From a checkpoint of a small mixture-of-experts model trained on Wikipedia: 23.5M parameters.
Below are experts of layer 8 (counted from 0) of a mixture-of-experts language model. Rows are named router (the router's row for the expert), gate (a neuron's input weights, with its number), up (a neuron's input weights, with its number) and show model dimensions 0-159. Each number is 500 + 40 x the weight over its row's rms, rounded and kept within 0 to 999. Numbers have three digits each.
Before each expert's rows: a language model's description of what the expert responds to; "mostly gets" lists some tokens that are sent to it at least half of the time. This comes from a sample of Wikipedia text that the model never trained on.

# expert 0
What it handles: Early word fragments. Second or third pieces inside split common words, often after an initial letter: h-y-mns, h-ig-hest, mon-op-olies, c-ad-res, re-warding.
mostly gets: "istor", " char", "irc", "osp", "rans", "-y"
router:402507500533557466503504521530516550447503483438522467511549552464505501487486503517540521470518491541544533516520451501492595548514506522477548529472532535508483377517475425423480446524530580572504545508547536488531515512484541502545512575477517496440565479546442428489451472587475500530546487457454522560542505506508549513521524424448441451569423533451501526515465460474509521434443503499512421468494458470567485469464516514554465519486456522484513531532446433539480507505482439
gate1:492530510414491559512524479512478461519514539479509518489476533543440450505485464533498496563402552458500481429480494467580532417505473496463525480476512456523557468482499518442462526551495526604574513509459529514445509443524475497574555558534416545546461580450484508475527482554611458499507513523379471490484503488595586472548508487554500570484459483500528547445484439502463523463496491453471438442548491500524544495490460484498445515492493499501498476488516495502522541544503508
up1:419515467539433446504455394500490481561533489510540521503552472467449521542477471487491442516573539447504504475496526473526504474513471504449487516495461475530480516527575431491468532482532499503509490514508525557520524520516440532555504566465535457523470511515492427464458430491476574553478532403513510464438497519591548516514542415466503445517532489513482449491552407517581484478500522516530448471463543475407481526500510456475478480482457459496512512575580485571510513457415562
gate2:423484443513470464455532489517525495488444599483454497504493494527506504578438492495578481498508496524549501478513545501465484428408507506526510521482520505560497514533518449473511494461516484437536518449510512432533551481474517528463504453477520439443506486526405486543475541495409496452461541505498492512496523476481489538485566560452471527575534602462501479518515531514586578493442574535482445498510469491472512500416537500517501407550535500433555438476450482589501538550524463
up2:474405499526481499544502523420566555548501460541490540522523465446542500537546543515522527466478509489455524538460438492500468446524440495451451508484502515464520482499435528506496441513472474427452552554460500483543453525481541514505539491493482564517408563498574476493491461419475515424548454467488546564581513452530430538572540506548485519546467575508507483431442529479479459573488511581495443519493549516514442542570471488501502484540568559519464509503541495483501491459448446
gate3:571417548504476483535543556499525490490492488566510513446463440570534494422508547572595590539479513506538508504477419527486469497530514474480467515464483542450556557527443474492452479567508523499434571529514447420487514544519485500543485400523464482458576419575482478509496520518470594503539472503471538498463524454486494437460499534555516546501472554526445490538503504512480514519526529506500500547451542460506486538490517487456547436482527477522504407503443559456493472517553477
up3:513513391479418471468448510468429447602492558504461482550489475434484524488518454492514541444477406462468521471461537538430488465482503428413440513554514477460561582456510484547466491502508546531584486458531509477493485519556516543456529469496530461447473540524516527503536486449489494553521456461464470577548468453486519463572543474476515488529529423577530518475486541549520458490448502525515536538491455518539536466521524504454486529455489555475520493532510432477413487488546484
gate4:502515528499532565492459474467593468467550492472528551492548486484608500503417442509510469551490527467471513519462444439475516519464531469479484527498485576525447495492540533439565412516508550528514520540455534554484447489526528556506477550508509544520540579487438436459521537541485507477461508492606568499466447475524498486476486517480523466510475481473488488467438434491458608487562480496490517447533432466490534476477512500549520483420540517433526542509443445515521531583528578
up4:551434486440535511506490537525542515518495522465501478516451532559518507517506548582487526479461545563565449497444485486446487564553504482598518435568508566463519446446525602508499632507516561464494509537504520464503470502459436491486497551509600481483558536508438486492466488450486599481505510523490478473524490528542495475427531562506482537427517513489443440452545508592456512478560472489526504517545496440474475536517470500488534542536541452494516529562498497500471520471446474
gate5:504560436496549516484531550476452503482486486472453485478454479579453466479423490535474450520539519530561572514433496509498544551481551521492591500501541456549556497512559461520557517491469524471505507490580507479498516474575462512435427455464544516492538466548455519523514480528411472574472475421564503492479499463502508455445568490484472422513474497428452430479418560473484474442507452503463477439561494519473505536471541519463539502460509495510517592445507493548515587504498477
up5:542507529521455479480481456508539490436529512493510496562517448498498443498567486450492626524559494572524496511428536543514518540466449497547444548519456531479494500607497514484464483479542500497509426528508466499428471539497467490464487520481471482487533455540461520527469452388508448538437495489437395519458474435453461577578482499510424514499472521512568468515567517476492553525516548533528537557498514485494439559547538478501522479516478456556538459500517508448532423510561521
gate6:459503463556491519568592508507546503508492485450594482465511493524514476498505467455532526491559476501512476518457527482451578481461433473564540538507598469481527501535475473532494442552430499488538576496584486501434505555434478480506592511529530443571537436465450546520443450574465471547495518500468526502596544475549467533410491518560464497527528486554504505486460544447458528514468408520511505469534452470479530493478496531482512559471471485515485507481448531460459432455503507
up6:526474530490529455501471446536549507501483459432468457548552493561494520432583512510476476487447418493457527549429522546516494601535511575512439410451516462477443487446504464554595509547473438545501500533504559507502523524431496559562488492518481498524537492464505469463407445515516519507477517521453474468473494568514500526537579511480589517486546445560475513430480521434447458479522504559537465528493523546530441443442549525534500507532510488503447506478424497518485518516481498
gate7:524447442581521506542483453511505498475567514504547487521530427498468503500466507504460482491514458521504440448550522579570564460530523467500503514496503527533436469542517487457457515457505466536493555479492425562499495431461532486518553516464529455506541440621448479498555501469492546452523521510516488490513501478489481492430424404528440473489449564467525497514574488536494598519449503503537484458561551555532471483444503462567545453495462549460533488480488592505419514481480439
up7:534551503475495490449515518560463488423502478446465503520469513511575511474514465471560511491413420525503467431488530530444495578522466447512482547582488455489456509503525532461433538495460563472497450497455531517511463483479557562478471457524518456490499488574503561471477505475482546435494560495475527464470530633509394531511520467554530502476535527491500590501476531519507573397529542519502492524479555495480518484508506408539452486512506451546562518554539502548498560480537503
gate8:528501453485462537527503486469493530513507504425506436486546515427522514517516523529480470488507536528517588544506471494522508565542452544451514506489545453490544411521480506578455506450456491548478441485505499438510525533491557516488512508551524504460439515485482474460373434526578512554506538475520485491539455493497474522548541449391520454479487420479567478518474521518512600443550453505490459544541533487588536489410532501553521500514452465515514557546580480484485484580483515
up8:489493452513500493564482538463488489481482555566531504492510518490554466540519514465508426546502514497558513513499484447558464576511546530502517500441542480480416476506527452533406394470528478504461537535476479512526457550562592510450442471499451569470569496608497482509496509508465463515495459455497477430523576563515516473462530474545513475458493486484444512477476431503570508469459446498489555459425460432532480507459522485486468442495534495417527551411511566491550529540499487
gate9:422457433517489467555504566497561486517511499517441484506481537502440517562421500433538506530495507516499471491614474521544467526431440470511520480556459487531554421479540448495486499467535571459419474503471511476480483546565497517571466534494593493458526464540455506542547484546504503472511479528487529472432550451578523465490588477508534431497503565515494464561466526530530424486508512540449492469519422483499426525486510518471518504463567499513485548490476507560471462521510594
up9:581499530495507479517514523434472529461526506466505506554456478555515488462505472500498557435497421528448466532567477516433440521484472475496525499493528436508469487526497467479472518545522489498510469465528530464468590431452477448527482521395480536488523413399503461507572512505499510557464472474598512490526508394518495485470445517521414524507481463464469504483527519531506512542458488506497515547536459451439498517495542431512470516497495476485516617596488432501576510442469433
gate10:459473472535500486542510527594423476464548497466435503517559466493550492486500462451400505484473585511473471512481554447468498539545508480503539491491536455513533507543629492487510523470476443508531492508500473532481550508490513398566530517472486503479506431437575478463497520502491550494479452470556477509515489556472538557505499491443503421523510606461484475510545519461481517553483461563525520520426508521559459417410469520459457495486517469450474519531446518538499546520498598
up10:412505537502543468426461514577421488493582511490495469454503506477518517422497487464486485467412506513452455408513443567523537489498544544531477515450500509473534460539559451485432492468524486496470575482563557543526441481487399508509524503466515503502515562455475506535470446487587483458499510474495483506531522525506544536462514461395436589522441527523488528524528444534524523488534546489483547475531450445459512507514574471468556518561542467573481489537468529504504455508442506
gate11:465467488556471481560494467621461545410476516529524497509562477567479472560498464474392496562495495570446545510503509468545514451566515476417538519508535529534490484498514529449445460485510616506527526511411518496499510531502420567525452546435438472509500532486476485513487453515532530480571503494519566494492470404527542434546473511498476540540519542502487497491478470509525482510466502504589506481469468425486553569521502431518545478531529479478459483484529494503544545475528439
up11:505504484511532549493425466488516488496421531494446517592453544447557412477485435491540475467479441516512472507515458512498463531502521553514528464437480553486517595507549533502518529530531518490512440524520501457568507528498490439544504516473507497565485477524551531536549461461491500406439396574481530531433460512450491463488538488451433464546435511547519510550518468499485553528623564518518476511529464590554517433516492497499524493522464548479500506453475530494497575524547458
gate12:493473527519505484500510545563492493446436512441531537487459494510583506485486486521600539567618533493541576428484525504516454609507467411451432568491568465532533462522452470524469479547451539490546526476511428495534477542469517491503554516472579495512553511496551480531466478451522480499525525537479492463519508498485485488443466468522540480507498455491526535539576566487547507549485568461512451483543478544535523565429500512459542478503504531551556521538494433457443511547502429
up12:439479529477546553511550391507516466443523538484532543540507476460554497499510476512522482484476463509466526484559551529520526449508457525542540536551462512469499441487431505528473525510495584522525411495451523473500474487530489550455469535460524453559562578521462444544504479535511480504464488525493510542464399528541512443505485551472466451491567525514512475491593482440476485524499441561468414538574537426496479462562527493457544440550553452473464506454458508458532550487419543
gate13:482530517515468516495483551509444509515458510486519425516462482470483616569489467478530516551547494553475513581503508481513510447553517516540508478495512517511460414536541432490495492590538420510474550564487531430551502555500492513506455551514525532449506528536444554500502475428501516548587506448521492496437456501451462525484542505568503524529458564539504514565498460468526450530492543480473535506563520571519560496569459532493501501568394577475515427534470503443520503452542536
up13:478460580478469501441430560577489519492445476463588527478512490468539523526549473496525548497466513545499491573496457492546494476443522451536583454514546528489518477495442536468515547533475505574510416506478528529513510539486462549532530502449523510455508532480531581542557442444483487511449492492508474518447439461521450482412472491573469549509516491479485503497523467513539476489597484562509463517436448482558499489562495564528514500564543518489595415533474597490491531447511470
gate14:534561494486470506540523546475513482502511442433519461508533494562525473500598454547519534462528548479499536447534482490451428524532526535550520514497580503468585557418534479487505454484545562501473482462412509514506500522513485494554543499432424463526481418464464450483469489553487477413484479512471522431470520461495462511537522403438503509441533560481489461543474536527473552549438440457539503465478519563581513513508577480478434491479457507537456482507539540490537571472535500
up14:528436530492575541510532531509519516483511486488466525534449525437396537402498531518444474424529459474512535551514460496598509508538384470514505484484582452571502448529531445486517398538505572487511484467497475459530484555487512551478534479506500506541455519504509375475541525503520545545524508478530499559518533397512470469471445504495514432487448521518495495493443463503459532556505468507507476554465479568519604489497492504528512445469459475500466517539524563512508517493506543
gate15:401482549460469458548509505504547525487441491415501490442472512487630542489517482444498510480595501492533525518486561485443556440519538395498554483484482488524494468507555502531497450510506579518468456524562509529499514539523628535528427506460489493522495521551504520503497471519441561486493499451525498490568496576478519476498536484450523527549448486515510493546523535458482494563563513488454432499532404481483439467495434478521501485527514507528396459537490480447509462542506509
up15:495539518433520570536466532541514475499528470471491475469399467445510548527396533489483411392487498511467529483512496520479522525565501504455422478587486499542563559491490448505545483547503508534472500530513441491450496459519498508503441419526556473487504476518468529564527477553555509517495492518514504508480525520442465558467516463462475477487565477498503478497490496484486509532505464566440548405513543432539482535551422596463557460502543484471519567553461478489456498523406460
gate16:478523611531447476538543505480474561473537508485502430496521609448474464511494522443545462575491532516513544488556471506512437485504499485462549484514520496456509511442477506521545501473489526567463541429483460558503513551471476481526504567508479581528526520564485524432444500520571503528550527413489526530593500506490528483410533498574519536558512527491438506472517472476526464458533506427483557589490469518516513548491507502479480478429422471536499500417514542500492535509465402
up16:535503457503538458496556494525457511520485498481521470566530543447480511456462589519460476412481495482565479515456456522478542445458505487513461433513460416480527492472497488442532550445548463451509496530527492517425457564418424459495569483466496518505484554519560470491485468503450552495502500575491540470493579508453536490488499510479506500515497471518502487561535484584517575545566524562497438444433472505510510538554485508490568544448470489412480501462519511423560594527508435
gate17:558488440458549476506517481582489495477449434454484495566520530492528448473553587527568503480486493552556512481459505460590462499523493474471539520440401549489520510507450452566446552485487506540426528487560509445567500565498543514590519547474563431509447501592492482515507479561454514512539439492568528515492497534531574538478522495446476488517434572479432507494479492482514511544494500562478473513505511550492497445494525548502526497431493479489503448427454540468454491533543521
up17:516573510525431469572589444501486466478493519507489465509529538482484453496549534575530570521558534570455576437518482514471503491470450520459486463507569504507486570463500525512501467464531515577540516444427580477504452506498486449535438480478464510494528569387537526567495454506583478410454497496482528509504495453548488529495504471509488573550476494546503512543470474523532447520439510504515524475421539612512536486475547463487469448485494543533530497439442463500518463502497531
gate18:461481509552495431540531544510542495469478456498508566542535546472515556486462535492450525498500474537513487446570507538468550535534559489463508478537536409478500477580562541449481435524484529474612472459532528567554515535493576560496511540473535501515560505585536470526502524460470492446518508599543433575536482498521492506499493510482479480516438525495479496478466477554515486520534469489472421435535465564443464443467549551501484554496521478448518489401512447467521453586492504
up18:530493562509549511495535537476423500436501555486569467507566469478481481488489500501505410497512554538505556497454549499542497583419481545529541473522544521567504529446502475539452529360453546446511558535500545520495465528524443491538487472579537498427535437553483448519446533498487506559553578543512472496552501572468420500505516505517463535527469433535500495465472453543511458552506481467563468516464454500487439525479508510492467490511494499481514440556528557524481544495424447
gate19:437520490560494480529485584533478501476412453541559507520438518507484479466499470463474520552585494499464501466608522426506504531490498577525469431458541497450594559523518551456484496493519477524513602507449503557500448462565395509444522440538504528432519501538605575450516483543496496484454452523507474518519433517495501471520554493497495441508457494574510536530422533480454517561550522457531481468487524488495539480486504458510485531492519469499460479480553507494480553494537551
up19:467423478476531526457424491534535554494517541554548550470483465410496492539470477496424528494500619533446553450564469438435530482466462478465544528519531518500473434521481521467562464547454576458468473530501508495530504575520531449463519511532487521533521514485494475458522510552509484524495431515515478497475513528552480458486451465546552507542462503504441516555464522511501549468435519437444511554525449507514513493513500449483543464624473472522526518496499510484570529414442396
gate20:396503536488476440470521479521565494436478493452538459447470520498490507449486488471557495495512528534461516561477462541452565483485483519499508491454462543619581535460462477502585444502527478493517493481505461557469491525528520448479523500565576467490518534459381535536456466428513492504572556548456552525504486499424493491496520546434504559533526538567466488511491444467491480469460522574455465498468469504456495506526489533600468502543522454474508462490412502463430521471532516
up20:455503500505472542520504509530501436508488522520499551480517474526445516492542454459410525499551508538532584462486506514547461514538502453514467464417506517481469530540445434499569546548495514574472513501527491476486464644471442485431502431508554545522458500531493498483553495467459470471486518452491452412469542453555476511432527532559456577486502500534476569471463522588473489490499509495498608509380545523508492527484544540472518481466549541461431523512487439487501464505499468
gate21:434458505519505484492487605490531525498477459540516539514549463503553454499548526522515471575522516522559514474481513476434469418488459486429590506493415499463502456522528500492524539488482522511508545480482457580488523444493581466470501539533514522399459463429482624445538491538481449489506520495513431541566498551524522460485590440541501509524481461430519452452416496480523492470475523468462487448524534542456545509494489472549445473464478450537543437506496455518492442471511544
up21:467479498495484488421510499463464523433532498490579531530498496563487485546571472494455542500526507493509488470505443469496571479508461525545537464550462483529467571479563500547528563550500457529463459520496492457490444487459557467497480519523524516427450530475524511491530497515453511527556515478484541497492474545412457386537423492519469460463560486465461463581503583513500527514588513514448442527584559490407489553536576510424497510508473491584463537467505497544496565487475556
gate22:460501516556499524444471443479606506503508457514433520494502516469516456524529477544433445570482464453556546560516509512540549535612517544471511536545502462565513425495471492482538514532461540483495485513510542416440518502488549457592533444482523498493559481505465423438521526537502472427478453503456523523495490517502480381494580492470508466478531599482514472457491534541454483505508520542480447484439545459578538521502487469515511529528523522542483512471527496465578583474525488
up22:479455470522546557440490506453409479586545548542522526470479482480545469505498513455496483440571484489458415451536511498457465536585459470573440483475469444487513484440468512615552478567458506564522459534528476563536517572519468479505524515468525539464470420516532497523542453477461586508506553488556479508462477471520477511507534492543521541522478454531541593527492454468472507451507460474479391563516540547464503518528523560481463501498471470523504418503527484504513502441499526
gate23:408490427540485449470468549635541507428527489389497413486409510434488549521537497501528470552541477460437533449544527476490548493433524562421527556478564487535545492527484445531490548508466509469493473505534451542529482539457565494545480512506472513520506473455481569508459498526561485531514524456468503480546479519521462583517502529462500467508489436489461535467515577526494526446504427516505477512478520494538514498479538490507522517473522417533489529492471456508408551466510549
up23:516534523432482485493466542479486479487417540532433549471512524499481502410492578514478560564568507539552511519447531465536487492494537517506520492560495488459420435493540368527502505464569497565465473534444482515415475576571530440461562533537415551581482528530447550469522505444491532441486507526485484483535482538518527500488581530477504474462508520547478434564487472480473513489476503469518481441463513541485510527479592566521481473517555500489534527518520552468546529476515499
gate24:449476507558583493467529514447509529479519472507536479525484495479538486490434465549604446529495549481488519452501481545572478504522494498444491528520522473509571621527478532535387497473517496510575482441470384497562530562426514469504518504483526515475501543442464468449562511488395490571499560587458459499503570470529489498550471525523463556469435492423465505527536516548440471562548501513454477474413478484549496519491521497486517483528498486478491491504461509513500521498495467
up24:515508503457507553556530501483510546440475483501502493454492525507481436549500551550495485604530550465455494551524412506433451459379513540474394443495385458507473515479459514426488502452541529598475504483463468506457552577548485495522458529505531481532429442458577511530531472495453458533496496473458424510497549495488491519477478570534509519483458522474467503503520587493507461532549479466481479497489408537470466458520489543542512478465485459418471491481482548519488501519484510
gate25:478455490546500474531490448502508522435493524520447432501518460499522602538553491484518447534400507470552504541541531484479454513519485491481508518514460473408468505470466498526453515492474553488424552402548562511471512499541519431548575471435513484527521462547461507529542539477460554520478546507426534556545545420564495475534523533492504465462546528417520526476553494553542504501489480482454518503509513509552438448500537443519518481513484597458503435597441469456458478516516454
up25:474483543397496479562486441465518528512545558524497536562530470500430583398544529414489486476448574530473496517524581466448480447583492515478518433455475505451529590475464576511474566504466474517471458562448554513507526560462509502443515525466492534552540469509466505520539457492445529484500528444493483488534469445496467532505441431540503440508546488478560557469484540447432505573493531462516494490564477526444480490507532515486475459550507506423546465497474504522500535497518525
gate26:492582501530464521527468433513537499462550449509555480541491536503495515460465439479469563423483543530502522447434529450562480553517440510430566433474471549596450477489508511471441528543561480516529467517513533472516460577468504489545542509503475528557519425526529502522574471483500470496577485546490489525539549489454498463489514460453400462543482461556521493492428538508485430509513524553434527466564487467476475507486493537452568470477519514511529568533561487457582500545455455
up26:438425442514515430482483445512488469451411464530503435508535483544482505500579492483505512607455504532394421481478471534506502441531471426524547517442517580507489504591388493508495506497526490490491496560478513466553486481500580499457484534460589518508508567524516547515518404521462440515494508516492487554490491469463505502473538546467458465544500442452500500525525483477497459458510512479490467516502570495472480549572513485456521499482557512449475498529473506508588589526543483
gate27:475442561551460521518502507534524466473509493485541495487579501514549444413583387572403512515489500477454552454491453550483539465463474547497541488517484548572466484476496448486512518516499464502500560572546497479485428489479523450480505515472581515459515576521529499542485510550487473546429419484544550504506431473490534518492464560403546553570466529557512525533430531511505495481487504509520530537489493509492487542451460513579479517502491537508538596561481518471446454523532477
up27:550482432467547572413448466565477525534507434449616517517539476511407493456506513537525487559436523496519550467455523511434528533524480506565534465584429520527490513536540495476451529579460479521537567516583516452518516493492509450562438482446519540456467567501488519430458605497452463523481459504489449458469561519572508491449536480511533461452524514485441497492508515504512529487475489485503509514583517487539506537546492527456482465481499420482481534492469515503502460549520546
gate28:495437449579488531491527548461509538485550471515515495586552593492498460437514449497471499511497518516483497480484517492487444559536506424464525568554484416545548485545457487448483445474502500501513503473526534525434560461507540483483565561431407512457407492545538549484489532567543502493452441533512499512536554448564538521587494488553486455513488506445502480503526478566465508555480480552509458422459508500443411441518542519548494502523459530454516514477471536508562491532548484
up28:478479515517476502552529535556467529475523458448479515462516543432460461523486464545462469506527522564486538529470413501492583507536468479492593539474501489558469493447551497538441509469404484490465550503477539368436416542501461529566553564487520501512488549472479585488472494518515471434466521504459567556463550486468555523468514507585525560477474540520478519513489548564512531471501482498504475585505450502548477491505485495486509515440503537491562543439433498451448493570474506
gate29:486521439532543448525548585536487467472520409512497469491430528463480472504539442417506484467475539504502503492474500523511478537500498439490501453516534505463547491579534452519502498457459505488466434483534484467499467508502512544538552413504392511545472489567425586546446507509460483528455507450505552453541433499510477534571463480554498545524516510595509499473375445504489524555470500557518443499493535566532459487434527552546495505521489568456513468453494528536480504461436523
up29:568449410513537454548469463478444534430488519451496445412540480510444512565505505473510484521515534551476545489427519492506432599445516487539456484467481560511552525529468491466439456478493537514488483600519496578515547484448486495587476566493533519489536496494526462537457549509492495430416482513530485488490469499524521516497487554458483467549494516518477491492498442557496497510508572506491525537502527465459506509465499467577444458414493416474435515492415440510556550444549494
gate30:492528517489510520465478483559533565443491511469561492472482489465461478505499504494531543475475495511450506464517543510497555508512652416471522534523585441530526546526459522479581468453531536521487534564526528530528473550423552558535459489472529528480451504514550434428524551530530560485565473507496510517510516576576509496452439461405475523551542425490526505472515497510494470528492433478563449504507505462447469590459472507472500534471455487518530431530438506453508463533551535
up30:439479438469485541509420481454481440485516527563499513531459525481478445569510427491496474572467450444474508517521557540496584532446483501525523530535485553471472463522455465531493485492462503600506458519478547485472486485497455567464527532470510465491528453516535473474577444480499541497456534489535478492513474482515511473471552433548424406552470482492416514440567482526565454472496513533470568522441516611519544464514503444426554528457444477539490528528504451491539505492556559
gate31:518533497534466536494444483517526458511488521451481475491485528465537504471551445505560436414547549499438539516498468431545500481543517468498489490477473530529477559545497483481561529542512497555504449502483540602479515476518508514442434434508460462510467513476492520533491502532495465445576464529482605519461496465520510435498465488472436514493420507481514541551547484452581510452478520600518473481525558456443535460489530484508493436558540627488458525449392455503534474477553520
up31:419455512509527429536533485436527542461463544449484504525472560440493451475480502486506437508555502469380523552555446487458487446511522560505513516485573496604523507469460489464437504502465528525555485508462452510556499501496578536476517464516457519465518448500525500468557475486487510515508556483487469492404536479476535551542476496518496511521472571498473480531509502447582488506481540528475457552495381516460468507491531422497591434542553515530509436500499483426472562486471554
gate32:502532428541515488512486521520477484474460451489475456474524464483505499519483483512636416547576503544519491476533479534484407510458491519408499461481475480465535495467466481467468434474507534460517503517469502570588486422530482588463457567463494439448470532516473531427473507512503456441425470494516494495437499560523521499495521451498410545556517458517500459527484524471455484535552498505540525516504566476512487516399535419527473476451576528507502451541476522586523510461483519
up32:460544512498491526455539482433529583481519510535498539472451528542568525431443449484496538479575433424541509591519454475514441503505467485515481513433520521489479458438478536407494409499463530499518486551484485541531505547450507514562592486490503484442495499487534588491512498496474475524510563492526517441440506611527494531529498500563534492525605491531472419489487479518470474515517519544546421509544444476497440416507483523479458525570482544527484452496489523513514493466496556
gate33:506417474475470515519514536468412446459548471505483467488499519489438550505464472488520498435489585483493526522478505454535591485481499432585517478539510533489406447519496437428552532542511493542509509530497527506448496539489499434605458571455496432467472511527478516535468531584489524558489533508501479488485451452514498515441544430526492491594431482529481520486517494494502517550458550543450489502525468524482581498568555539512556555529486540413519458563485430505480491522525471
up33:544472492493528463497527504432534483482500500524511517504531529486537494504481474518516486554470555492520493560470497548505404486531494532544510484418522517592517578523489458509495538484448474544511571545476425542492434487531444429397526506482459528544434494521556565547520438524518554444416462533523502484495496494533510444493498497592431564552476505574493447455496418492450433520533502412448531514584526472514497451537501525482541504479478542485517542528424527468556534502457506
gate34:419562440571473546472590412537539497412514530502492467495499485449524453519544480496565570526567514585524495509468532552556563543412480496465459409494488574538490466529497509530524516516479509497470529512479517543526485511506485546502475513483416541452509559542472518471563461537510410497534412490448551519538511533445488451525535526556524451572528492529461507572482488500517505488515468535518519521522528495441464501497534446478453423444433551502547497503507559482527486469489489
up34:507504500565541477509542491471504540458515506499499570496569469454425504540525408514470495472547518503528542472502463533541506470448463559492519494505517472546433449567446489515466442469479542446567451519562487483504450535451452490526481458493470510518465514542479431492520499456506488465497587499551521486558457500430484558516452494519491419547543390539476492478458571412451455557463499584519585502533540520570510495549506477461557521483541490542556485445451524540499489504556448
gate35:485485571531540501457561480474584542459568548499503438536479462521444479521481485466532421512493549515515503532504463507469523573522488482520494472457452488525518489560573559533550527425529530489563493516489524497587532575486559491555416534485502437537502493494515475478527511473498483406549461576503505570526437506481515402526492476527434455510510497545546477473450503489454461520528425539431451462515483490522478495489479513498538505510584540553533452508498527614568468541527494
up35:471505494532539456498517468407565515602518441476545428498492465491475460493452423496469515441456506512553468517526517512575552545475502526523496474561481462531522484549504576463463525549560587578476481471474502546548411473493510516483543471557488519447513523517464530514557543500468555494455418525537484480520528574487487555459498485582457543468504488505543472511519464538584526426452504522483442496447464471522534578517449469486482504511516519528418536550505460441525468521533550
gate36:476494545452561435568490531491540478484467517461494501464527458565486553454555478462470547395572511528478449499519516585487524512518498470521421486518520508476504513481488491459552493500452570556540507569502429429486460532506577526508499481580503504483517505586385433462478523518542470466415478465476504463470516462541510537507490481511537502502558505434526575491481510525601507476447496506536486452518547452523510573530485474535450495497521498427488521463509554485562473461578468
up36:461451501500461479459459550529535459501550507468427502488546495460505510494525510498514493510497493512504539439430544484521586617467493550475496495465397475472429525510551503490494496552505424579510423460529434535486459498460457538500515506515509517497494508418542487507446487552453501575539546445476525499510565384559575462474483546506438498548502555512497451544491494561509509456474519522502536527537482489492445511439550521452531525528481491539604439496479540575473523538530478
gate37:515556416558523529597467492460535516479532506503493456488481470443484491428459496529476440485591464474539538475503460448487504494532436469506492542435571464528489539532510408485404537478554527478519544543569492457553512494496542550585558476479552497491461445540475555494492449556479544436495507530423570507456435533493539493573419507485485474438548494547562464534500475523475513475528536479513491549500476523534425559474498497522502520494503492485495495496503505524469494483378464
up37:529558496472482490543561487492524493541473484484494480480529535476543484460549592526488560481541485525505512466482507564589499443482462457467488499537487503454478516447462437504455485514545495485516485499413583489488510455503512557477431459504485463520575513520468499481440444497525438576443454516473579428527535491535556439508472442478500514527480575480515476522422518567609513523513580464537475492507480477535486580487461529460515424484499522507526432446526496582459463499575560
gate38:444428538521455561518473488456501476544535546546479515533487525464498490497536548565530536476497488540490503519486530422562490442573512534533497466424575511499506495499456486471508519549505470459425580553560527479541519438538469466502547558484502559508566549465522501502496493594561481482442537469521464515525539437535542468518534484510453489564479488505549502517491490469506467534464585469499547488493422463482520530354466466535496468502521453475530581449461471450499537464544580
up38:606506535506470491465472517468552464595470580499511482511495468500481550527507473502549532550443512502457534478504488518550559492436499523461525518485539460470495490602472523534461448511544497493497452490542474506479416439510532551528449508498543461486512464450546486470542546489588459492455561560583466480533502562573520511564559484500447500542430554559568578497479485489464521518499517455576552436530496499517505478553564508423469524420494438479497507457497499488516438531513527
gate39:470434496552524497524507541527535530551474462480509541500446519457479454549505542547458478472516526553553592516513483523379547440438489556471498454481493479578499467529463533485518406418560564525554479496510495532534544576406568466589542497538457498559613468531499521518505482458502532517487563532462533509491517513471535458487522441517537476481483565492471502526497462452539476453501499480500552498551498532550560497493577521507501473536477464504420472506529488499560542474536490
up39:421445537415513488540495541536497469469457542504565532463468512475479503475485491494484541437511549448453436394475516520523424484486504538547548488499507539553457523472543501508426484518510465496418533518532482530555621582484535493549631499561516565478456544482489538483507497491486529498570479480460497552547573464487579507503524535452515481505518475532513478540558435538440480505531546528516516460507493390462440507533489551529492483472471535512519522501490487507480526543473448
gate40:511457470518510494497556531520516487426417508528501438509492510426569479506502557530490525475435565516531421526513520589519532477576484505578495497493514560526518463542560520465506402513484482548526458447447499443512517488483536504565504533460521532540474511566505500486514496516491472502446446511488512497485514502563522434565581480503465505597518528485450529474506481558439526425491561521498522536462455506561510501461549506592457451478576474449549447459458426508509491491556426
up40:494475600452562521552516498575526563479591460486509552444477468503490470543535469463558414466516513498507497483466447445543542525549490479517539515535496456479486453517456551533479542495500591485478466526500473508501457480434580466588530522424556518558515535491524531487563490429499492563530511522562558560532458501537522442503472560552528498530476497460522455531516463447479471405486526467532531470427460494454454489513467574506458511514442459436492512492570537486541510465464500
gate41:461472502479516500473526459500445531584524547513487407468517552431524455415522553520519490541477459486510503480472476524480570592500560486462480482461457533473494492449566508455516520557544436524491469559496559513502564474524543494449460532583428528446529489545474453495490462512534507460462511505569526515421531434427488541531467581569501484519497456457455531567552535513546493503468464533545514488522571540460488493422483511557509507456475549516456492398541477478470503468458513
up41:536499454486482498524502501545577535490424530501490511525497541421553528482460556466518528483547492488541472464533565519536459564503536548442486435447438472492466536525502506475480506486474493455466497450437462527406499464541499514509559488496491505566435505456492562523455591529533460514530522561409450530528427468509562509555515514491452543427458491549524433623551480540509559512488472520517465455527516511497430533473518517449463468556502538459462497530540554500518439548525564
gate42:478557518508445523475496576507450481543532533462568517489514467481540462402512394469534546446537476530515555550509544482530528526566409553483436507477624465508563473479508518549571437572521519545488535478494530380499517499518484488491515527467514473432513452490489490519504504530501524486560561579515516488479492425498489539408537512454417526470489480431493527512464521524450579490526500475559567468531468514472508467522543499470507494514429504512513477478533495447529513488498474
up42:513464474619558562496484495527595466519436543453508543507523495483489511523490518467491486547533514534477462455531568540515580429543421486501460478495500482450532469454486582533509526596460487539536538544501487486523477432416469500501439443515532520498536467501539459505494495489527536462429596509488386476525568520449465528512510526469532469563542542503464494476480505577453456503565463516541559462586554546529431479493488521477504526483537516483541476527543491505493509538533481
gate43:496580519437543469506466534541481452461494528569493516559472517495476465519577548429493532529433532481499519503406550499516514434537461526529507441487522496599471412486548451553541549526559493501497549545455458448448551451513500458460550533545465473417458477540515502492501480470472531519504457482432551533431549497508526474416502514507488556587528520486503522554461481477452508556430559530534438489511467585470483508494479494555481507504442530446504489493429455462464503505503534
up43:456500491473529485470543437557502505479529466502542451519507541572490484497487549526550482499553563482455471568423484572489525537488492417462409531469448538568445460468491493531432519534483464570515574517452488445531496529520515491548504495574531521505495533500510463438592551486479492455510486455555513495452510486474547470506468478436508503526489560495543560467428454524486488439544537432436401468500465549482454430496500532535492511465482484599427499487478459504552501545549499